Experts of a small language model.
Size: 17 layers, width 256, vocabulary 14682, 63.8M parameters.
Training: a variant of Adam for the experts, 513M tokens, 7821 steps.
Below are experts of layer 14 (counted from 0) of a mixture-of-experts language model. Rows are named router (the router's row for the expert), gate (a neuron's input weights, with its number), up (a neuron's input weights, with its number), down (a neuron's output weights, with its number) and show model dimensions 160-191. Each number is 128 + 24 x the weight over its row's rms, rounded and kept within 0 to 255.
Before each expert's rows: "mostly gets" lists some tokens that are sent to it at least half of the time; "comes after" lists some tokens at least twice as common just before its tokens as in all text. This comes from a sample of Wikipedia text that the model never trained on. Tokens count by the router's weight.

# expert 14
mostly gets: "120", "150", "34", "112", "600", "100"
comes after: " ", " (", ".", " $", " +", " −"
router [111 144 156 174 149 121  81  99 127 147 121  96 156 145 116 129 147 143 144  94 148 137 135  95 148 139 112 100 131 106 114 107]
gate0 [107 186 133 169 131  69 130 106 129 107 140 163 126 122 144 120 120 130 107 135 146  85 175 106 107 176 167 117  96 108 178 123]
up0 [100 181 121 151 119 104 125 121 129 106  86 160 128 138  99 152 117 116 105 133 148  96 189 110 128 170 136 167 109 164 129 134]
down0 [138  93 135 102 128 142 109 154 177  89  75 137 150 131 170  94 109 147 119 106 150 149 112 147 123 114 132  93 200 161 155 128]
gate1 [144 136 131 158 138  92 124 116  93 100 139  93 109 100 166 105 140 122 118 133 114 150 129 146 125 104 138 138 159 125  85 137]
up1 [133 135 130 112  83 137 151 132 145 146 133 182 164 157 143 120  69 155  86 118 160 149 152 124 158 116  99  94 111 139 135 113]
down1 [158 115 125 169 126 132 154 160 131 106 190 111  87 130 132 124 127 119  97 114 110 107 112 126  92 140 117 140 122 115 125  89]
gate2 [ 98  93 133 121 138 146 108  76  76 145 122 107 112 154 150 124 147 150 134  90 116 135 124  74  97 135 155 119 159 180 169 177]
up2 [159 184 172 108 127 114 145  66  82 118  96 129  95 100 134 137 135 100 131 120 125 127 130  86 159 107 147  98  90 120 143 133]
down2 [122  96 119  74 112 108 114 109 128 133 123 135 171 114 107 131 130 194 147 133 116 146 118 116 141 146 187  81 111 147 136 148]
gate3 [147 147  81 136 117 111 105  94 100 156 157 119 156  95 121 135 126  75  97 145  91 106 108 137 133 117 123 109  99 138 158  94]
up3 [128  67 165 106 137 137 127 163 134 112 124  80 102 138 141 122 125 145  98 108 142 162 131 128 131 137 116 118 148 138  98 150]
down3 [152 100  97 152 158 114 108 134 138  82 179 129  83 133 104 130 111 168  86 131 148 140 199  57 156 129 101 119 157 145 127 117]
gate4 [ 84 143  79 165  81 143 116 137 102 133 138 144 133 127 133 114 160 156 106 104 172 146  98 124 108 119  99 108 116 158 125 162]
up4 [121 108 129 120  85 166 149 125 144 120 117 117 140 152 123 144 120 145 116 113 152 131 104 122 129 156 159 117  97 117 163 118]
down4 [104 124 101 149 128 159 132 107 140 180 138  68 171 103 136 132  99 107 147 117 134 110 124 155 129 144  89 101 135 111 129 101]
gate5 [123 164 109 136 116 118 138 140  97 141 149 134 119  94 158 141 143  99 117 123 132 117 141 103 112 147 160 141 123 109  95 156]
up5 [103 137 140 107 114 106 150 175 136 107 153 123 154 110 109 113 100 137 135 132 132 132 123 146 131 131  72 140 120  98 121 162]
down5 [114 148  91 103 109 162 119 124 147 100 157 117 129 112 143  84 106  96 139 136 133 132 129  99 114 120 187 114  98 121 123 187]
gate6 [117  95 141 137 129 111 121 131 103 116 167 114 125 130 110 129 126 149 124 134 109  86 107 123 130 112 145 164 123 127 171 134]
up6 [139 133 123  99 150 120 127 136 108  99 161  67 173 111 148 121 132  93 118 126 103 145  64 157 142 107  84 122 118 136 119 111]
down6 [169 116 162 183 139  97 111 143 140 165 167 123 116 161 130 132 121 129 133 105  97 123 166 160  86  98 130 149 114 166 137 142]
gate7 [106 122  97 143 122 104 109 146 117 150  98 147 166 133 138 127 108 148 126 127 153 162 138 108 162 173  42 137 129 155 128 118]
up7 [127  98  77 190 147 156 123 130 127 141  91 114 104 151 142 138  74 146 146 119 151 149 157  60 143 131 102 108 118 161 105 142]
down7 [118  74 123 111 174 127 149 141 116 119 107 128 145 161  95 155 161 126 173 120 158 151  97  93 157 163 145 123 128 182 159 141]
gate8 [118 130 144 157 120 116 146 120 125  93 155 113 107 107 117 107 140  96 118 119 110 151 144 129 121 122 122 107 120 137 132  80]
up8 [107 128  68 108 139 130 128  96 154 140 120 166 144  97 133 134 157 133 138 106 140 126 135 137 150 159 137 101 134  97 106 116]
down8 [125 142 149 115  93 115 123 166 123 149  98 108 217 135 132 165 141 145 149 139 152 128 105 125 125 136 107 150 103  98 115 144]
gate9 [117 133 179 140 145 134 112  96 136 146 142 114 104 169 132  98 123 143 122 121  92 131 160 135 137 121 123 100 116 119 148  87]
up9 [138 149 110 133 118 139 131 135  98 113 108 164 149 133 132 132 148 100 132 126 158  95 138 145 172 121 103 106 113 101 137 126]
down9 [137 148 113 118 152 132 126 118 157 138 135  68 126 152 106 147 130 126 118 179  84 119 108 116 160 142 153 121 138 108 126 112]
gate10 [139 125 114 144 141 115 125  51 129 154 134 107 136 121 141 122 150 141 117 131 136 146 101 131 123 178 124 103 112  74 100 112]
up10 [120 128 128 123 150 143 101  97 145 143 127 146 112 147 166 144 131 134  96 109 105 148 138 125  84 181 154 119 120  82 112 105]
down10 [ 99 145 115 102 176 156 104 107 153 113 141 122 113 122 113  72 120 106 128 155 134 107 112 116 113 107 127  76 142 130 140 134]
gate11 [147 168 131 153 147 134  86 100 106 140 141 103 111 102 136 170 172 114 125 116  93 110 104 119 153 181 149 138 120 155 107 146]
up11 [132 134  82 151 136 108 112 114 145 142 161 142 143 109 105 155 106  98 145 127 131 115 117 159 161 175 138 137 132 131 135 121]
down11 [175 142 121 145 166 160 140 145  86 111 158 138  73 143  92 115 180 105 126  92 116 130 149 150 118 139 131 124 140 146 138 154]
gate12 [143 100 127 146 148 110 122  54 116 132 145 135 144 138 147 118 115 120 138 136 133 119 114 109 188 153 131 113  64 118 137  84]
up12 [128 130 128 110 124 116 147 162 127 115 142 108 161 158 178 138 111 130  99 134 162 178 106 161 160 102 128 142 147  68 151 172]
down12 [121 166 120 109 158 159 144  99  90 136 124 112 153 139 109 136 111 120 118 166 146 156 113 128 165  94 111 119 111  90 142  85]
gate13 [113 141 146 155 135 119 141  92 137 123 144 132 157 134 126 134 141 116 125 110  97 147 115 120 116  81  86  91 126  98 112 133]
up13 [135 137 109 122 109 113 148  98 118 129 164 104  62 108 142  99 120 120 121 139 128 118 126 105 120 134  78 140 121 152 109 135]
down13 [118 135 130 148 173 131 112 164 128 124 135  67  98 157 127 108 137 114 160 111 117 163 127  79 153 126 157  86  97 134 114 183]
gate14 [111 111 135 151 112 122 125  79 144 100 115 122 126  99 153 117 115 141  85  98 176 119  90 116 113 141 107 187 149 122 127 139]
up14 [170 136  65 104 132 158 140 105 118  93 113 119 102 140 146 112 127 164  73  98 179 170 132 146 157 146 107 128  86 175 108 138]
down14 [100 137 116 183 132 154 105 152 124 164 107 100  92 115 131 125 113 127 127  73  96 135 112 111 110 151 116 120 116 129 100 134]
gate15 [139 177 158 147 137 132 166 152 134  55 167 124 122 139 145 140 129 156 145 110 102 128 108 139 123 126 141 161 124 146 119 101]
up15 [106 122 163 104 125 106 141 142 114  64 156 122 101 145 141  91 139 127 103 109 133 169 117 135 174 137 114 127 156 137 101 104]
down15 [149 179 111 113 123 146 168 115 158 125 104 144 161  99 134  99 127  99 117 171  95 122 153 112 118 128 116 112 136 114 153 178]
gate16 [127 124  89 165 123 102 133 161 128 131 110 174 136 132 107 122 164 115  99 122 160  99 150 137 111 100 178 190 136 122 121  89]
up16 [116 138 153 173 112 106 122 108  96 126 142 117 131  92 172 144 122 102 122 144 111 138 151  73 159 119 135 101  86  83 134 154]
down16 [167 106 112 148 127 156 103 148 103 145 109 118 135 125 170 117 123 114 124 127 149 167 149 142 146 129 120 130 144 164 176  86]
gate17 [148 128  96 139  95 178 125 142 103 117  95 142 122 134 159 130 151 135 110 149 150  97 136 120 132  96 132 156 142 139 134 125]
up17 [111 170 103 100 145 105 134 106 125 112 117 149  96 125 107 165 137 124 135 125 138 113  98 132 148 173 137 126  72 133 158 143]
down17 [113 118 125 143 137  65 146 133 126 103 165 112 103 120 112 141 108 173 147 118 111 149 119 148 104  94 128 119 132 167 149 132]
gate18 [116 156 126 159  96 126  92 139 127 121 117 142 115 121 118 181 134 128 129 160 128 131 103  81 173 167 144 130 125 152 118  82]
up18 [106 124 109 103 107 138 172 116 108 149 137 122 145 125 128 121 100 134 157 127 111  87 179 106 122 111 132 116 105 151 155 160]
down18 [ 88 132 130 166 140  97 103 135 160 129 129 104 137 127 135 143 132 150 121 138 149 136  84 171 140 107 167  90 176 102 166 123]
gate19 [119 120  84 171 148 135 165 135 134  93 147 117 151 151 135 116  78 165  90 121 152 139 124 138 108 170 134 119 134 152  84 146]
up19 [106 159 138 140 108 126 105 165 150 145 138 131 133 145 110 143 116 125 138 133 152 143 125 122 152 134  43 117 156  90 110 132]
down19 [117 101 167 103 151 119 137 153  79 142 128  87 170 161 104  97 162 120 128  94 137 116 122 122 116 139 132 123 104 169 100 109]
gate20 [ 84 130  94 107 115 128 108 149 114 144  81 120 151 101 100 136 160 131  97 120 158 125 146 149 159 151 129 180 122 142 120 149]
up20 [126 131 108 126 134 103 140 121  93 129 153 109 161 157  84 128 153 115 175 123  79 183  99 129 118 125 126 147  99 106 133 114]
down20 [ 90 144  83  64 149 134 106 127 142 122 129 134 138 148 127 123 140 168 111 138  79 140 154 111 149 100 135 106 134 137 130 142]
gate21 [141 144 177 126 118  74  92 163 143 109 109 121 117 121 146 130 151 119 124 127 136 140 147 153 146 146 155 145 138 139 123 143]
up21 [108  98 109 160 143 124 171 116 125 171 140  76 125 106 167 152 123 113 165 127 106 108 128 149  84 121 132 122 109 126 160 134]
down21 [123  86 113 151 135 121 138  95 110 143 141 147 104 114 141 128 106 155 162 121  83 132 155 120  96 109 103  99  90 186 141 111]
gate22 [126 103 202 160 135  79 135 136 127  96 130 159 156 136 111 161  95 131 125 132  91 137 180 177 165 137 103 116 125 124 129 131]
up22 [177 132 103  99  97 146 157  99  95 195  99 135  52 123  99 109 113 107 109 138 193 178 117 123 118 135 125 141 148 151 118 130]
down22 [155 122  91 115 109  87 146 139 114 123 116 116 106 137 139 175 165  56 128 154 160 109 108  94 124 133 113 109 109  94 134  99]
gate23 [164 131 101 128  88 163 119 141 111  98 124 114 151 123 145 125 160 135  75 136 124 112 138 117 155 130 120 126 107 104 144 141]
up23 [118 150 122 136 117 134 146 140 119 128 106  84 138 129 103 106 113 153 122 128 120 145 107 183 131  98 115  96 116 132 132 111]
down23 [120 128 198 142 132 144 132 126 134 124 106  89 174 145 111 115 153 140  98 179 100  87 131 110 196 149 118 115 139 103  88 148]
gate24 [153 124 140 143 177 102 138 131  97 115  96 121  93 102 128 115 120  93 134 141  80 107 178 157  99 140 123 126 123  98 137 139]
up24 [140 120 140 105 102 104 118 100  99 135 117 146 103  94 118 123 166 123 130 112  93 112 127 113 116 101 186 136 106 140 159 134]
down24 [146  96 136 136  88 116 116 140 119 107 107 159 177  86 150  91 131 161 150 131 122 156 125 122 129 144 149 116 120 142 184 171]
gate25 [114 136 100 149 106 135 127 126 133  83 136 116 147 144 129  76 125 105 133 109 110 131 113 122 142 133  81 133 153 136  90 148]
up25 [ 92 120 120 151 108 117 118 130 148 103 170  91 142 111 138 117 114  70 158 142  87 106 121 110 107 142  91 133 109 137  82 137]
down25 [ 85 126 112 172  92 153 116 182 133 123 106 140 147 152 150 112 116  73  91 116 141 142 148 130 145 145  96 134 139 139 127 129]
gate26 [146 163 157 141 119 118 112 131 116 114 126 105 127 134 136 143 168 120 143 145 168 165 127 138 108 136 141 187 132 117 116 176]
up26 [156 140 112 157 117 120 137 116 110 127 102 132  84 171 121 137 126 173 139 121 139 144 133 132 114 115 152 148 104 127 110 160]
down26 [144  90 109  99 134 132 150 123 167 106 108 131  98 150 125 139 150 119 178 132 147  84 135 114  85 153 173 115 182 129  97 127]
gate27 [145 155 160 126  91 119 144 146  74 131 145 148 115  99 134 132 161 111  80 130 118 113 164  96 107 199 111 125 130 163 134 160]
up27 [120 149  90 130  97  94 114 177 138  65 173 102 126 145 162 124 125 105 119 136 112 160  99 132  64 138  72 152 138 118 118 109]
down27 [134 144 114 174 120 111 134 153 134 165 181  97 100 144 158 150 128 156 106 134 122 165 141 140 153 116  85 133 119 152 113  86]
gate28 [149 136 132 106  99 159 108 122 109 114  99 112 130 120 103 118 190 143 120 102 156 116 132  97 162 120 130 104 145 120 150 121]
up28 [114 123 134 162 139  95 131 118  94 135 126 115 100 130 176 159 122 109 152 162 151 147 136 147 110 137 133 122 124 153 121  97]
down28 [118 122 128 116  63 124 134 152 121  91 160 150 121 138  93 118  96 117 107 150 143 115 137 115 148 158 125 103 137 143 153 178]
gate29 [ 90 125 132 149 131  77 151 163 129 192 148 124  89 179 105 182 125 142 156 109 117 150 168 139 130  96 182 143 116 123 151 131]
up29 [134 145 126 114 102 167 129 135 140  87 123 115 126  96 140 110 130 104 115 141 109 131  81 157 134 150  86 130 165 156  84 137]
down29 [152 137 137 158 134 104 121 112  66 140 122 123 129 148 163 142 139 135 179 131 135 132 133 110 103  91 113 194 112 134 130 109]
gate30 [142 134  86 149 128 133 191 107  93 118 134 136 107  89 147 176 106 131 123 158 135 134 144 146 160 116 131 165 112 100  68 101]
up30 [121 135  98 123 163 111 138 124  98 154 169  78 126 105 134 124 141 113 167 111 140 101  95 147 108 148 152 130 139 118 129 121]
down30 [126 155 152 129 127 136  88 134 165 131 111 125 153 153 132 149 125 152 157 140 110 109 141 136 110  97 159 142 117 147 136 158]
gate31 [105 135 161 160 141  83 136 116 114  65 116 143 136 117 118 158 167 136  95 153 108 157 123 137 145 156 166 131 131 129 123 124]
up31 [149 152 163 160 164 120 118 138 115  94 120 131 111 145 116 115 160 142 139 153 101 162 150 133 121 118 122 116 122 130 117 125]
down31 [ 71 117 105 171 145 141 143 115 138 121 133 154 137 125 111 149 128 113 146 124 114  90 167 100 141 112 155 134 106  75 130 118]
gate32 [121  59 180 119 134 136 111 134 112  90 169 107 140 109 145 129 119 121  89 136 109 125 109 116 140  66 119 119 145  72 126 129]
up32 [123  91 105 158 136 136  81 109 103 115 132 169 137 125 100 129 134 119 103 160 101 123 124 113 128  59 149 169 118 181 136 153]
down32 [130 123 118 169 131 140 127 138 149 151 159  91 133  85 148 156 129 147 115 134 126 115 104  96 106 165 122 161 138 114 126 118]
gate33 [140 101 155 114 121 102 112 117 107 127 185  78 118 134 108 105 129  67 113 119 119 125 133 146 130 108  64 137 136 162 104 151]
up33 [118 126 138 107 125  99  85 113 124 118 147 112 123 120 120 117 140  75 129  94 117 107 146 129 122 114  66  88 160 129 111 160]
down33 [ 89 118  85 103 115 110 141 105 166 169 137 135 141 106 158 108 135  31 164 106 128 142 146 114 102 129  91  85 142 170 122  86]
gate34 [108 151 105 125 135 153 130 111 143 127  84 175 137 119 123 116  98 159 120 126 109 109 200 100 142 143 171 138 180 133 136 120]
up34 [154  82 120 117 116 105 106 127 153 149 109 158 116 132 107 129 134 124 122 164 142 138 103 152 100 164 127 109 102 121 137 102]
down34 [138 130 169 103 150 121 109 121 144 130 122 139 130 170 132 131 126 145 153 142 124 116 125 131 142 114 140 139 127 149 101 136]
gate35 [118 134 100 149 142 124  88 131  99 100 165 123 148 102 155 129 156  92 176 120 112  90 142 127 138 164 146 132 163 105 134 134]
up35 [124 148 131 152 151 157  93 122 102  77 148 111 128 129 101 130 105  81 131 138 111 113  79 143 105 120 146 134 169 119 120 141]
down35 [164 138  99  94 159 110 150 121 118 147 104  68 134 141 127  96 114 116 161 159 119 123 148 107 141 146 171 116 160  72 115  79]
gate36 [131 114  85 145 127 162 143 127 113 136 141  80 178 123 147 155 103 131 132 123  85  97 145 108 129 149 145 107 159 152 157 126]
up36 [118 122 105 137  86 136 125 105 117 149  96 120 148 136 114 139 122 121 157 124 117 117  97 174 137 150 113 112 151 189 117 137]
down36 [158 115 106 137  72 159 116 115  90 154  88 108 142 123 129 145 127  85 135 110 126 137  82 135 138 149  96 129  93 103 136 120]
gate37 [163 103 104 105 105 101 167 131 111  75 167  74 150 121 153  86 156 155 148 136 126  92  96 126 168 122 108 129 144 112 138  81]
up37 [107 115  73 120 110 132 131 116 131 151 125 120 125 102 126  85 150 155 149 128 126  88  98  90 130 121 124 134 130 124 113  98]
down37 [140 177 131 122 112 130 148  82 108 125 123 108  87  84 138  79 143 103 112 122 128  79 168 133 119 111 104 126 123 101 118 135]
gate38 [132 121 171 111 155 113 167 137  99 129 119 127 105 145 178 115 178 101 134 153 139 117 127 160 138  82 109 115 147  96 118 120]
up38 [151 123 152 129 128 112 108 114 146 154  94 122 101 171 185 112 125 164 124 127 159 137 137  99 117 114  63 126 157  95 149 141]
down38 [143 124 166  82 161 169 129 159 162 131 119 116 147 145 129 107 116 144 105  98 155 121 124 155 151 149 161 146 146  70 101 138]
gate39 [158 112  79 120 146 132 158 124 135 131 104 118 172 117 141 116 120 119 132 155 112 148 118 123 134 133 110 138 105 125 130 163]
up39 [121 120 107 129 122 120 157 104 108 127 112 178 118 128 143 114 133 130 149 126 108 163 129  91 114 160 147 148 134 101 127  85]
down39 [143 134 151 102 136 109 150 174 109  75 156 104 132 111 165  99 136  92 144 162 112 154  92 126 157 109 171 122 119 126  99 120]
gate40 [154 160 101 101  95 139 137 132 177 127 150 133 104 143 128 124 155 120  96 158 139 122  90 143 101 150 151 141 139 170  95 137]
up40 [148 128 115 163 111 141 132 165 122 145 124 104 131 120 166 140 133 154 118 122 118 166 114 111 139 162 121 171 104 192 142 101]
down40 [122  92  78 150 146  92 112 140 132 159 147 170  95  99 138 110 110 153 157  89 155 131 124 128 121 170 111 127 111 123 121 118]
gate41 [111 173 166 118 139 102 104  99 121 105 144 121 156 100 168 124 155 117 105 144 125 105 133 132 129 127 115 143 150 115 127 141]
up41 [123 177 138 153 159 127 131 160 138 118 117 147 157 153 159 130 123 175 130 141 123 110 112 158 126 117 152 142 162 133 119 128]
down41 [123 131  96 107 128 139 111 121 135 158 110 130 117 139 120 128 109 130 159 156 100 151 122 158 129 125 159  71 146 165 151 104]
gate42 [149 104 170 150 116  84 122 117 134 112 159 162 107 149  94 143  76 110 104 152 126 124 151 150  82 151 157 165 148 114 115 112]
up42 [ 90 155 100 111 139 106 153 152 120 111  94 136 158 128  58 133 113 145 119 100 132 128 106 156 121 143 146 107 180 146 144 134]
down42 [129 139 139 170 149 109 117 136 104 134 116 162 160 148  98 120 140 151 123 114 134 144 109 140  91 152 118  93 162 149 174 167]
gate43 [ 91 117 123 139 144  77 117  86 125 140 121 139 134 108 131 140 147 145  86 105  90 108 155  81 135 173 148 112 129 168 166 153]
up43 [165 122 133 107 138 116 114 103  85 129  82 143 104 118 149 172 133 146 125 145 130  90 165 145  87 173 150 142 101 104 126 109]
down43 [118  98 117 179 156 157 127 101 118 101 131 134 162 140  68 153 103 138 112 104 111 141  89  89 133 127  81 110 121 122 133  71]
gate44 [164 112 119 125 109  90 121 130 174 155 127 143 119 134 162 115 118 119  45 110 123 162 129 152  99 118 117 108 161  76 108  50]
up44 [148  95  77 158 110 144 117 167 134 113 154 129  97 155 134 134  88 152 147 111 103 163 124 150 132 137  50 159 140 123 122 143]
down44 [ 70 147 162 115 134 134  94 110 112 104 153  99 121 142 156 134 121  97 112 169 148 108 124 159 129 132  66 132  74 123 140 114]
gate45 [116 120 134 110 136 127 103 172 144 130 180 115 155 112 137 117 130 106 104 139 132 133 153 123 142 110 108 147 149 158 146 113]
up45 [107 117  80 166 124 156 118 159 159 125 138 114 131 141 135  89 124 141 127 139 104 160 126 106 109  80 104 130 123 149 137 150]
down45 [132 109 103 141 148 140 102 118 104 114 118 170 108 162 141 154 130 131 150 106 121 178 128 104 163 122 146 107 124 107 120 114]
gate46 [121 140 133 161 138 135 114 127 128 112 109 127 112 107  87  95 163  92 135 156 104  71  82 174 117 135 159 147 130 114 130 106]
up46 [124 155 147 128 137 134 128 106 126 108 125 106 138  91  93 107 116 121  60 134 125 111 121 123 136 145 156 102 132 109 156 141]
down46 [138 103 115 123 129 102 162 165 137 141  95 105 138 122 100 149 106 101 108 144 105 130  67 139 143 126 157 143 148 104 143 125]
gate47 [163 134 161 168 124 126 115  99 136 103 105  99 121 147 143 164 143 108 114 104 105 185 128 126 156 107 146 140  69 143 145  86]
up47 [194 140 146 138 122 118 102 128 140 122  92 105 138 161 152 148 126 134 116 124 161 137  85 118 105  68 105 181 149 132 113 129]
down47 [147 141 134 146 126 109 108 108 133 105 106 145 169 163 171 132 117 163 134 118  91 141 140 132 158 109  93 122 103 126 141 160]
gate48 [122 124 150 121 125  93 110 132 148 106 137 125 142 158 104  99 145 117 109 146 101 145  90 135 113 149  90 133 150 136 105  82]
up48 [138  87 120 126 119 102 133 119 151 154 146  93 141 157 145 111 126 129 124 126 118 101 115 105 105 147  87 100 155 128 124 112]
down48 [105 143 124 110 107 148 115 106 134 117 104 102 116 135 119 126 123 137 121 123 121 125 101 152  60 116  95 149 116 177 154 137]
gate49 [113 124 146 124 126 129 133 100 105 112 137 145 105  96 111 134 110 108 111 115 137 129 167 153  95 162  85 115 120  94 161 127]
up49 [165 122 100 114 106 143 154 131 138  89 127 132 131 130 132 117 183 158  87 126  98 146 110 113 163 155 138 132 151 142 105 140]
down49 [141 179  89 110 143 132 129 142 179 105 155 155 112 147 138 130 112 120 130 114 110  84 141 128 148 149 136 137 147  87 137 148]
gate50 [125 184 117 111 132 136 116 132 173 119 104  91 145 135 166 143 117 147  90 129 154  99 153 152 169 125 143 136 114 119 150 119]
up50 [108 175 104 128 145 142 103 122 137 114 128  94 157 106 178 136 179 127  80 112 102 118 180 126 153 169 127 100 120 130 155 154]
down50 [143 111 173  98 129 172  93 176 176 119 103 118 141 133 123 123 114 126 165 129 123 113 109 143 152 123 135  89 156 137 153 100]
gate51 [150 132 141 130 158 106  68 109  85 154 117 164 168  89 157 142 160 139 105 104 125  97 162 136 130 100 126 115 144  93 144 168]
up51 [139 134 101 127 129  96 129 144 122  94 106 145 176 123 151 116 119 134 132  83 127 116  93 142 103 124  70 117 186  81  80 115]
down51 [127 127 203 104  98 120 164 146  77 154 177 100 133 106 163 138 143 184 171 173 103 148 133 123 126  68 131 131 141 106 118  99]
gate52 [135 117 122 144 111 133 127 142 137 169 123  90  65 102  92 150 132 106 109 130 146 158 146 104 119 108 113 173 115 119 124 149]
up52 [104 156 137 110 148 150 115 138 148  98 142 106 180 134 157 131 155 123 159 138 102  89 106 171  84 119 161 143 140 144 128 122]
down52 [126 133 173  87 131  83 160  98 131 124 138 124 131 126 150  83  98 160 148 134  79 157  90 192 122 110 132 143 150 130 134 117]
gate53 [126 138 149 147 125 101 145 148 135 133 128 147 111 111 101 109 127 130 107 108 129 147 141 111 114 111  90 142 126 134 131 146]
up53 [163 131 107 118 121 142 115 155 127 132 113 120 113 155 103 129 119 120 156 108 148 138 125  94 148 129  99 110 102 117 119  93]
down53 [155 140 124 149  81 101 166 115 150 149 155 147 131 109  95 117 130  98 137 117 150 119  98  76 122  99 140 142 137 119 111 144]
gate54 [139 113 165 116 139 113  94 139 111 136 154 109 146 122 173 123 123 147 147 131 137 151 129 123 161 144 144 153 109 126 117 138]
up54 [ 93 111 139 137 141 130 121 135 139 163 111 163  93 122  63 127  82 120 119 132  91 119 150 132 146 140 127 114 124 105 144 119]
down54 [116 106 143 162 148 111 143 139 122 131 160 103  88 128 103 153 131 112 145 112 102 127 156 105 119 145 151  95 116 139 151  95]
gate55 [109 139 175 129 113 107 140 157  94 110 153 111 129 126 125 133 150 111 120 143 165 140  60 136 167 108 118 130 118  94 148 143]
up55 [ 89  98 117 152 132 186 125 124 148 106 131 150 145 135 135 133  86 133 136 120 111 134 124 120 128 101 142 103 155  89  88 124]
down55 [138 162  89  99 103 145 175 138 138 112 140  99 173 152  93 101 161  99  84 122 129 148 117 174  83 117 115 158 117 113 186 135]
gate56 [116 143 148 149 123 137  86 138 120 153 187 155 104 107  93  93 202 110 101 106 157 164 169 140 121 156 124 169 117 143 134 139]
up56 [122 113 106 128 115 134 134  96 140 127  63 154 118 120  86 119 122 157  83 120 148 125 161 117 130 170 120 127 156 123 145 121]
down56 [134 128 154 132 110  96 136  96 111 137 113 169 127 179 164 108 164 164 129  99  66  96 117 100 144 139 100 131 125 180 137 127]
gate57 [102 125 121 162 137  88 128 105 142  96  94 124 130 110 162  99 127 134  93 109 108 116 100 152  99 172 130 157 130 166 100 140]
up57 [110 154 164 109 155 142 186 160 125 142 150 136 149 102 131 140 140 126 162  98 125 137  93  91 143  86 142 140 171 145 126 113]
down57 [149 167 115 116 143 154 169 164 121 128 111 108 154 116 107 120 135  92 159 171 102 103 115 142  97 123 123 128 122 143 128 108]
gate58 [121 127 134 116 121 133 143 107 135 158 171 111 115 112 121 133 110 125 117 153 154 167 159 140 138 131 104 117  81 134 121 121]
up58 [113 101  39 135 120 163 137 109 158 157 156 123 137 141 117 110 114 141 138 122 121 169 101 114 156 135  79  81 138 130 113 126]
down58 [110 126  94 146  83 126 129 131 153 136 126 177 135 110 132 142  98 145 128 129 138 137  90 119 181 124 128 131 127 129 145 144]
gate59 [120  83 120 106 142 141 111 141 127 121 143 144 124  91 138 132  92 106  95 155 118  99 107 128  91 159 117 124 123  97 116 149]
up59 [ 75 107 146 104 104 146  99 137 138 121 131 168 121 117 145 155  96 116  94 144 103 120 100 106 118 137 122 150 122 175 141 170]
down59 [ 89 138 117 145 140 151 109 103 156 127 106 141 121 114 109 137  77 134 148 102 120  95  86 132 110 138 123 136 162 113 165 165]
gate60 [105 115  90 126 151 135 134 118 128 130 101 122 151 149 118 125 132 161 137 131 152 153  92  56 121 168 153 169 107 141 145 154]
up60 [164 106 104 150 132 133 104 122 125 127 120 133 139 160 106 105 145 119 110 160 135 146 125 106 100 123 102 142 136 130 115 165]
down60 [ 87  96 131 201 149  99  94 147 153 139 140 150 136 149 115 115 141 160 134 119 111 147 162 125 196 106 148 134 135 142 193 183]
gate61 [ 95 131 144 156 107 156 130 114 117 128 141  86 116 138 146 113  77 129 120  88 137 130 113 130 126 104 101 130 146 135 131 142]
up61 [120 135  99 148 136 138 119  91  83 114 104 104 132  87 160 124 117 138  79  86 136 122 126  98 155 101  93 170 120 100 137 155]
down61 [131 179 121 108 120 133 151  96 135 123  99 119 145 129 170 117  79 141  92 129 117  97 101 123 171 144 102 159  98  79 147 145]
gate62 [119 145  88 120 110  87 123  63 142 108 162 129 105 128 131 133 137 113  80 116 137 129 206 115 155 121 136 149 114 163 126 132]
up62 [177 120 143 128 135 160 143 149 113 122 138 140 168 160 160 140  95 154 156 133 125 106  85 143 108 123 112  88 133  92 127 107]
down62 [133 104 119 123 152 158 138 131  76 131 161 131  84 137 125 151 124 143 138 162 108 117 138 118 114 169 128 117 117 125 121  81]
gate63 [105 132 145 142 112 106 198 101 143 136 136 141 169 123 159  94 124 153 131 130 106 151 105  99 161 163  91 128 131 158 107 156]
up63 [148  77 123 101 136 139 143 149 152 104 150 162 106 109 123 128 106 120 103 161 138 159 146 111  56 161 153 140 145 140 131 157]
down63 [168 130  99 134 118 186 135 121  75 111 119 130 125  72 169 111 118 128 114 146 131 172 157 109 153 144 177 158 158 127 109 131]
gate64 [121 135 142 180 141  60  85 137 100 152 147 107 111 139 148 128 164 112 135 127  93 129 117 160 158 165 111 133 140  76 108 149]
up64 [128 129 111  92 110 192 155 144 126 104  99 129 154  89 108 164  85 138 159 126  81  90  97 127 135  95 129 142 134 156 132  90]
down64 [175 130  90 170 143 166 160 121 130 123 114 121 145 141  99 104  86 116 123 137 144 150 169 118 120 107 154 139 147 124 146 104]
gate65 [172 129 117  83 112 131 102 148  99 122 128  78 136 130 102  96 110 142 128 126 131 119 124 139 107 210 125 151 142 140 121 147]
up65 [169 121  94  77 149 130  93 157 105 126 102  46 127  81 132 103 129 141 130 110 129 122 135 142 110 190 159 135 134  96 150 148]
down65 [173 129 117 133 178 139 105  92  90 148 127 116 117 128  86 124 108 239 151 128 126 145 106 120 119 117 195 122 145 123 123 106]
gate66 [131 153  87 158 157 136 136 147 105 109 134 174 162 121 131 161 108 142 117 141 152 139 155 109 123 108 140 161 141 136  90 177]
up66 [136 144 112  88 139 117 114 117 159 140 121  96 125 105 129 152  98 101 136 150 122 104 135 137 111 168 144 135 150 171 116 112]
down66 [136 173 139  96 188 164 126 130  97 114 104 100 132 163 132 130 141 125 115 118 133 116 132 120 102 133 146 156 131 123 139 115]
gate67 [ 93 113  85 126 139 143 104 146 151 124 101 173 142 154 140 149 138 113 128 116 178 107 132 130 131 130 127 159 112 126 137 130]
up67 [140 142 116 150  81 140 119 124 152 138 106 154 130 133  86 112 114 148 128 132 145  94 138 118 133 167 117 139 124 115 100 195]
down67 [111 110 128 177 133 115 126 158 149 178 141 114 135 116 100 154 166 115 140 154 124 147  95 121 121 135 115 108 127 179 128  91]